config.toml
n_layer = 12
d_model = 256
n_experts = 32
activation = "squared_relu"
balance_bias = false
init_std_router = 0.0193
norm = "rmsnorm"
tie_embeddings = "early"
lr = 0.00542
steps = 4497
dataset = "wikipedia_en"
Below are experts of layer 6 (counted from 0) of a mixture-of-experts language model. Rows are named up (a neuron's input weights, with its number) and show model dimensions 0-255. Each number is 128 + 32 x the weight over its row's rms, rounded and kept within 0 to 255.
Before each expert's rows: "mostly gets" lists some tokens that are sent to it at least half of the time. This comes from a sample of Wikipedia text that the model never trained on.

# expert 14
mostly gets: " German", " States", "land", " law", " Australia", " France"
up0 [148 211 179 111 120 128 116  70 100 139  91 152  89 134 108 217 129  54  76  83 107 129 118  68 111 115 123 130  93 118  70 128 157  74 124 110  81 120  87 156 104 112 111  74 141 119 150  60 108 105 181 136 101  84 158 137 125 128  80 131 140 187  82 166 174 117 125 116 170 132 168 135  86 150 155 129 111 121 132 142 107 106  94 114 121 148 121 130 144 118  93 153 134 138 146 120  52 116 141 173 148 141 125 106 115 183 148  90  90 134 172 140 107 120 173  70 137 130 125 121 158 130 114 138 108 115  97 103 100 102 111 221 120 130 154 122 128 118 140 163 136 153 108 163 158 155  98 163 106  68 120  87 169 174 126 101 152 158 152 161 117  83 111 152  90 166  75 158 155  95 176 122  89  90 143  63 115 144 133 134 112 139 135 145 136 129 194  78 153 142 137 122 120 193 167 164 197 159 121  51 161 154  91  95  89 156  95  97 133 108 105 171 161  84 144 117 130 136 108 119 132 130 153 141 129 100 102 157 209 154  48 113  72 194 130 123 148 134  99 111 155 163 147 125 132 114 139 204 114 127 124 159 151 157 166  72]

# expert 16
mostly gets: ".", ").", " opera", " home", " student", " host"
up0 [148 117 113 144 100 174  76 159 104 121 115 151 107 120  79 146 152  96  88 104 139 102 101 102  99 145 101 134 122 130  88 112  88 109 125  57 106  88 110 140 109  63 146  89 153  49 105 147 108 113 185 141 133 109 171  89 156 153  55 161 150 174 102 107 153 111 110 131 161 122 144  71  78 109 104 107 154  99 127 146  97 129  77 130  99 161 119 170 149 108 138 123 176 108 162 127 101 124 127 168 105  97 132 136 117  84 109  89  86 212 134  85 138 103 162  80 104 164 101  99 151 141 163 127 105 105 101 118 129 140  93 217  68 133 161  93  73 120 121 112 148  96 102  84 169 128 117 107 162 126 106  95 119 158 145 162 123 137 147 124 135  62 123 165 158 150  49 178 103 108 188 146 158 118 114 116 114 174 107  67 165 172 194 196 160 136 163 151  73 126 115  97 131 179 164 145 180 121 142  48  94 141  86 126 157 148 110 127 150 198 134 177 121  80 189 101 190 150 137 135  82 109 192 113 110  83 107 130 119 124  50 171 117 135 158 138 127 138 133 162 148 106 148 170 137 131 128 130 130 133 152 155 166 150 172 116]

# expert 13
mostly gets: " re", " con", " se", " Se", " Da", " Con"
up1 [168 130  85 101  99 141  61 136 131 165 107 108  95  75 197 107  95 200 141 131  90 143  84  69 101 125 117 130  96  96 138 137 101 129 127 145 151 157  95 114 118 150 104 118 116 181 157 135  81 102  73  83  83 142 101 170 103 123 105 153 133 145  80 123 103  96  91 111 117 114  95 152 180 105  91 115 177 123 125 160  24 130  68 103  85 157 134 133 103 140 178 161 130  90 129 132  89 110 162 132 136 134 127 111 112 135 152 135 157 174 119 141 147 139 146 141 142 118 123 156  97 141  75 186 131 120 143 141 163 175 141 120  90 136 178  47 158 173 194  91 136 141  66  88 131 142 130 121  92  90 158 110 120 132 121 119 141 121  90 138 102  89 164 105 146 187 102 148 145  96 133 148 134 120 192 159 161 120 117 139 217 141 107 141 149 129 148 194 162 144  69 101 108 118 114 102 152 130 139 167 171 182  76 142  81 108  97 126 124 136 150  40 165 126 136 173 116  82 124 211 125  84 133  77  97 159 142 158 143  74  58 135  78 104 148 120 168 109 120 180 166 124 124 127 124 171 119 148  84  72 161 177 140 106 131 129]

# expert 6
mostly gets: " (", " two", " pa", " three", " some", " many"
up0 [142 173 105 103 158 104 114 104 139 122  97  86 107 164 125 189 133 119  54 139 121 128  64  78  80 138 105 133 121 134  82 178  65 120 130  71 126 118 137 132 146 209 143  99  91 108  75 129 137 126 160 103 144  93 109 113 134 153 124 104 131 185 149 127 159  80 119 187 135  63 119 125  94  92 143 124  90 181 128 145 109 127  91 120  67 147 123 121 132 104 106 198  99  97 126 142  78 160 145 145  99 136 125 152 121 157 106  67  52 166 226 168  90  64 144 115 128 113 128 136 163 125 142 150 133 112  85 110 124 133 144 204 111 144 163 139  90 204 144 138 125 136  91 163 161 147 128 123 128 131 127  76  82 182 112 104 127 136 146 129 123 126 126 163 125 123  88 149 127  94 146 156 132 108 122  77 114 112 169 164 168 159 188 111 158 142 144 136 129 116 147 105 147 183 191 161 154 155 135  29 116 112 165 101 131 185 137 129 153 131 141 201 115  97 151  71 147 151 125 162  51 132 190 126 135 149 151 155 147 102  78 129  92 156 117 149  88 170 150 174 176 150 165  78 109 152 123 185 148 106 133 131  95 125 162  90]

# expert 1
mostly gets: " became", " as", " become", "ally", " still", " again"
up1 [162  66  97 124 142 133  62 130 104 199 114  98 120 141 201 112  29 174 101 172 117 138 106 121 121 145 133 148 113 110 118 148 113  99 119 127 134 140 110  99 120 131 146 133 148 172 120 140  69  75  94  81 123 177 132 126 136 141 173 124 171 180  80 110 124 161 124 122 100 127 139 163 155 129  85 143 108 140 141 122  68 150  36 112  61 117  86 145 136 132 187 161 158 104 148 139 129  79 182 116 107 183  93 202 114 145 140  98 179 220 147 129 136 136 150 129 205 137 109 131  67 142 130 149 110 160 127  98 138 176 124 144 104  96 158  83 112 203 207 122 138 158 117  78 111 118 148 109  83 129 142 113  91 159 120 120 156  83  81 136 101 124 150  88 117 147 136 100 152 134 148 144 145 114 143 103 178 153 152 140 126 141 117 116 173 105 164 168 178 132  97 124 181 103 175 108 130 150 174 129 159 217  82 174 149 114 120 150 128 168 104  78 166  87  95 124 121 106 137 136 138 124 151 144  82 180 122 165 133  91 102 121 111 109 171 181 157 140 165 156 184 106 158 116 127 169 150 102  96  95 177 146  78 128 111 129]

# expert 12
mostly gets: " p", " Bu", " ch", " Ma", " Lu", " Na"
up1 [156 121 104  85 116 159  56 117  88 214 108 127 149 162 213 160  68 212  95 140 145 112 119  99  96 180 119  90  82 113 167 126  58 112 134 119 175 133 115 130 121 143 137  77 113 140  99 118 139  58  96  89  86 137 166 136 102 118 110 131 133 136 128 125 112 124 152 126 118 114 114 198 190 117  75 104 164 104 166 164  61 134  81 143 101 126 109 144 129 156 163 120 132 114 157 133  88 118 163  97 157 193 137 116  78 123 130 117 141 121 127 125 127 140 167 161 177 117 150 147 112 142 123 170 128 116 112 113 142 120 161 189 111 136 174 119 122 110 150  91 180 148  97 110 134 133 143 100 118 125 138 116 112 134 162 143 112 124 131  84 138 114 163 143  58 187  96 132 146  88 109 145 178 178 148 127 139 148 181 187 199 140 160  87 157 120 186 173 182  82  89 111 111 160 126 136 173 108 140 139 150 212  39 156 109 103 135  96 149 133 131  52 187 100 134 109 103 107 145 112 119  93 151 141 154 132 116 133 119  93  84  82 119 130 115 143 146 135 100 181 233 109 109 130  98 161 117 132  70 131 139 194 147 144 127 124]

# expert 21
mostly gets: " had", " have", " has", " having", " show", " include"
up0 [134 140 174 112  90 154 109 103 109 130  51 145 141 142  77 203 139 119  36 129 110 205  87  93 140 144 131 130  97 121  89 124  91 109  88  64 104 103  87 128 157 111 150  95 140  91 118  96 130 116 209 146 154 111  93 150 123 176 130 141 121 159 104 130 179 153 139 169 150  58 110 102  82 116 145 113  90 128 149 189  82 130  97 100  95 180 116 148 144 106  93 149 126 117 158 129 106 118 122 157  82  82 109 107 131 176 106  97 113 138 115  71  92  88 196 127 136 164 142 149 174 131 143 144  82  93 132 103 141 152  86 178 125 176 166 125  62 140 156 162 191 150 102  97 166 144 153 119 112  96  89 122 152 128 117 111 137 137 152 125 116  78 121 168 116 141 116 217 157 114 154 116 124 131 148  98 117 105 108  97 123 139 150 102 136 111 207  94 106 138 128  79 172 209 167 150 190 139 132  65 139 142 163 119 106 160 126 113 129 163 168 149  98 103 172 126 181 164 175 142 124 178 170  99 100 129 134 155 127 128  27 153 123 177 124 135  96 128  93 139 145 182 153 132 108 136 113 111 154  88 168 154 150 153 152  74]

# expert 31
mostly gets: " allow", " Tom", " List", "Note", " list", " other"
up0 [125 105 118 102  84 139 101 134 133 134  71 126  90 169 131 203 101 133  93 122 131 130  88 107  88 143 108 106  86 191 143 129 137 110 111  54 179 136 110 118 111 129 166  91 109  99  67 104 135 146 217 115 146 104 104 135 110 145 100 133 168 221 153  95 165  68 128 181 153 108 100 134 102  97  92 162 118 146 105 144 113  93  71 113  75  84 120 139 137 144  71 128  94 128 125 144 115 106  88 132 120  93 139 170 129 131  81  98 102 154 166 117 103 136 192 121 131 125 104 103 153 128 142  94  83 121 100 110 115 163 128 146  83 133 145 107 112 122 167 150 166 163 152 111 130 169 178 112 100 126 121  76 160 161 168 109 104 162 148 212 137 116 160 158 159  97  62 187 147  79 227 128 157 100 127 121 152 168 118 138  98 171 170 145 114 190 164  86 143 164 157  92 110 212 192 130 145 110  77  70 129  82 130 122 121 169 135  81 101 175 136 151 119 111 129 123 166 161 198 118 122 138 169 148 120 114 109 118 113 120 112 110 109 155 124 162 143 106 142 190 171 131 186 149  90 107 159 133 172 115 152 143 169 164 167  84]

# expert 27
mostly gets: "ted", " announced", " began", "ved", " moved", "ated"
up0 [149 180 129  92 122 127  93 113 142  61  98  71 146 124  93 209 148 128  61 115  90 142 104  93 143  87 132 147 195 137  87 145  72 114 169 103 127 107 117 142 100 140 143  79 113  81  76  89  85 152 154 174 118 104 105 164 131 166  99 112 142 124 106 120 170 117 113 127 166 101 152 126 150 137 129 118 120 107 123 141  72 165  96 107  66 124 137 198  99 127 113 160  87 164 200 147 134 140 162 203 138 106 133 145 168 130  78 143  85 145 157 100 141 104 188  99 148 138 118 138 159 108 117 153  69 106  76  93 132 193 137 196  71 140 159  98  69 171 162 165 139 149 123 148 149 132 135 122 151 109 114  34 133 130 131 135  94  96 160 183 121 105 138 176 113 134 105 148 111 103 225 110 150 142 126 129 131 142  98 116 115 139 171 129 128 124 150 142 118 113 133  96 115 232 136 112 150 154 134  59  88  83 134 129 120 135 128  95  98 147 111 140 151  93 162 143 132 156 149 135  89 142 187 126 157  61 139 121 188 109  81 120 117 147 139 156 137  98 121 116 173 150 174  40  88  91  91 170 123 114 134 163 140 143 141  81]

# expert 19
mostly gets: "===", " ==", " form", " used", "====", " found"
up0 [148 116 176  73 112 137 119 140  78 133 145  90  88 159 151 223 135  80  56 122 129 131  51 142 182 159 114  87  75 175  58 166 120 101 112  97 181 103 129 138 128 147 113 118 130 131 121 119  91 107 219 116 111  86  89  85 112 130  58 103 126 165 131 133 164  97 144 165 119  96 171  94  93 138 109 140  90 127 122 160 142 147 103  81  92 121 122 137 119 120 104  97 134 108 177 102  56  93 105 112 120 131 153 169 151 142  89 107  64 152 163 110 142 131 224  73 151 153 113 166 155 130 116 116  62 136  84 115 139 163  91 193  86 166 133 126 120 144 160 150 126 118 107 163 171 171  94 124  78  94  52  90 123 121 104 120 153 141 132 145 122 126 124 138  99 141  81 124 116  83 170 131  76 135 169 139 126 187 139 134 152 192 178 142 182 102 167 103 131 135 126  94 152 177 150  99 171 103 101  81 104 130  77  72 106 107 101 142 121 103 106 169 116 114 142 130 141 166 151 142  94 140 201 103 115 138 145 159 133 168 112 134 115 145 186 141 165 164 118 153 141 106 163  95 104 109 101 141 109  91 173 154 156 147 175 100]

# expert 20
mostly gets: " pro", " \"", "=", "•", " December", "["
up0 [137  84 130 149 151 150  82 116 111 115 105  93 117  97 132 146 115  95  21 126 166  88  74 156  91 141  96 134  97 158  95 135  95 139 122  64 136 141 153 138 107 104 181  75 113  76  60 111 121 136 182 116 147  94 142 118 153 149  72 177 175 150 110 149 175  81 102 124 140 109 110  90  41 127 115 113 109  82 149 101 109 119  89 125  80 165 146 110 125  93 110 105 124 125 135 126 138 110 103 130 114  92 110 129 127 146 139  67  82 207 162 130 175 104 196 146 117 132 124 121 134  78 162 113  71  81  98 126 105 126 136 181 175 123 149 126  95 211 118 171 144 117 105 114 148 141 126 154 144 160  99 107 124 153 179 158 124 138 148 140 135  95 101 161  78  85 110 189 125  88 173  90 135 102  81  79  72 138 125 130 117 152 148 152 152 139 185 116 111 143 116  88 163 204 169 112 226 167 127  65  99 158  77 125 136 174 136  98 128 140  93 184 150  72 171 123 134 131 164 161 106 109 182  94 104 140 138 140 120 118  54 133  75 140 112 151 136 166 132 142 175 144 122 126 126 133 134 184 128  87 152 151 146 141 136 107]

# expert 15
mostly gets: " that", "),", " which", ",", " This", " It"
up0 [133 141 172  94 129 131 123 105 127 140 101 151  57 143 140 167 175  93 113 142  95 125  64 131 143  99 128 162 103 158 137 160 115  95 108  79 129  79 119 145 105 139  74  48  87  70 111  56 134 125 176  98 128  55 154 122 182 165  97 132  91 131 141 149 175 105 139 133 200  96 115 131 104  88 144 108 127 149 162 139 101 114  95 110 104 165 118 167 123 112 106 109 101  98 141 152  85  99 174 206 154 105 137 152 166 157 122  61  89 155 142 138 120  75 198 103 140 189 124  80 146 126 144 151  66 100 134  61 136 131 111 188 124 172 174  69  87 145 175 155 118 135 162 135 156 121 125 101 106 104  68  91 149 125 100 134 116  98 163 122 115 115 160 152 123  95 151 154 134 107 158 124 137 119 131  66 105 141  88 126 142 175 124 140 124 141 129 123 122 128 134  70 152 175 132 202 177 115 119  54 132 141 128  79 142 113 136 139 115 101 120 154 158  89 157 172 157 232 162 150  82 156 182 132 155 125  70 132 147 115 110 136  75 133 125  69 158 183 105 122 188 157 155  76 114 133  91 145 152 126 156 141 134 160 140  99]

# expert 4
mostly gets: " de", " di", " lo", " Lo", " g", " me"
up0 [176 126 195  90 129 124 117 108 129 147  93 111  96 109  90 163 146 108  79  87 137 161 133 122 114 142 120 129  83 193  83 149 150 127 129 104  74  63 134 126 123 197 122  93 133 132 133  89 117 118 176 142 109  64 160 123  79 165  90 110 162 163 125 126 166 122 137 144 150 107 142 180  38 118 170 137 117 151 119 150  65 142 114 148 145 126 130 119 131  58 113 111 104 112 129 150  90 136 129 139 151 113 144 150 122 186 125  98  94 154 171 109 114  93 175  74 145 123 162  79 212 110 130 123  77 118 104 100 147 118 121 169 100 172 166 130  87 158 138 214 115 143 112 108 125 148 104 163 121 148 112  80 157 171 131 119 153 105 150 157 160 107 115 156  94 168 143 136 133  92 180 104  56 138 130  67 100 143 129 171 155 121 174 148 155 142 150 110 103 167 119  94 175 195 177 136 207  94 115  79 141 121 145  77 115 141 120 113 127 128 147 161 126 123 178 108 149 135 174 126  47 143 166 161  87 135 133 177 139  96  98 169  55 149 139 121 125 105 110 174 207 184 183  81 130 131 106 133 158 135 122 151 134 131 170  53]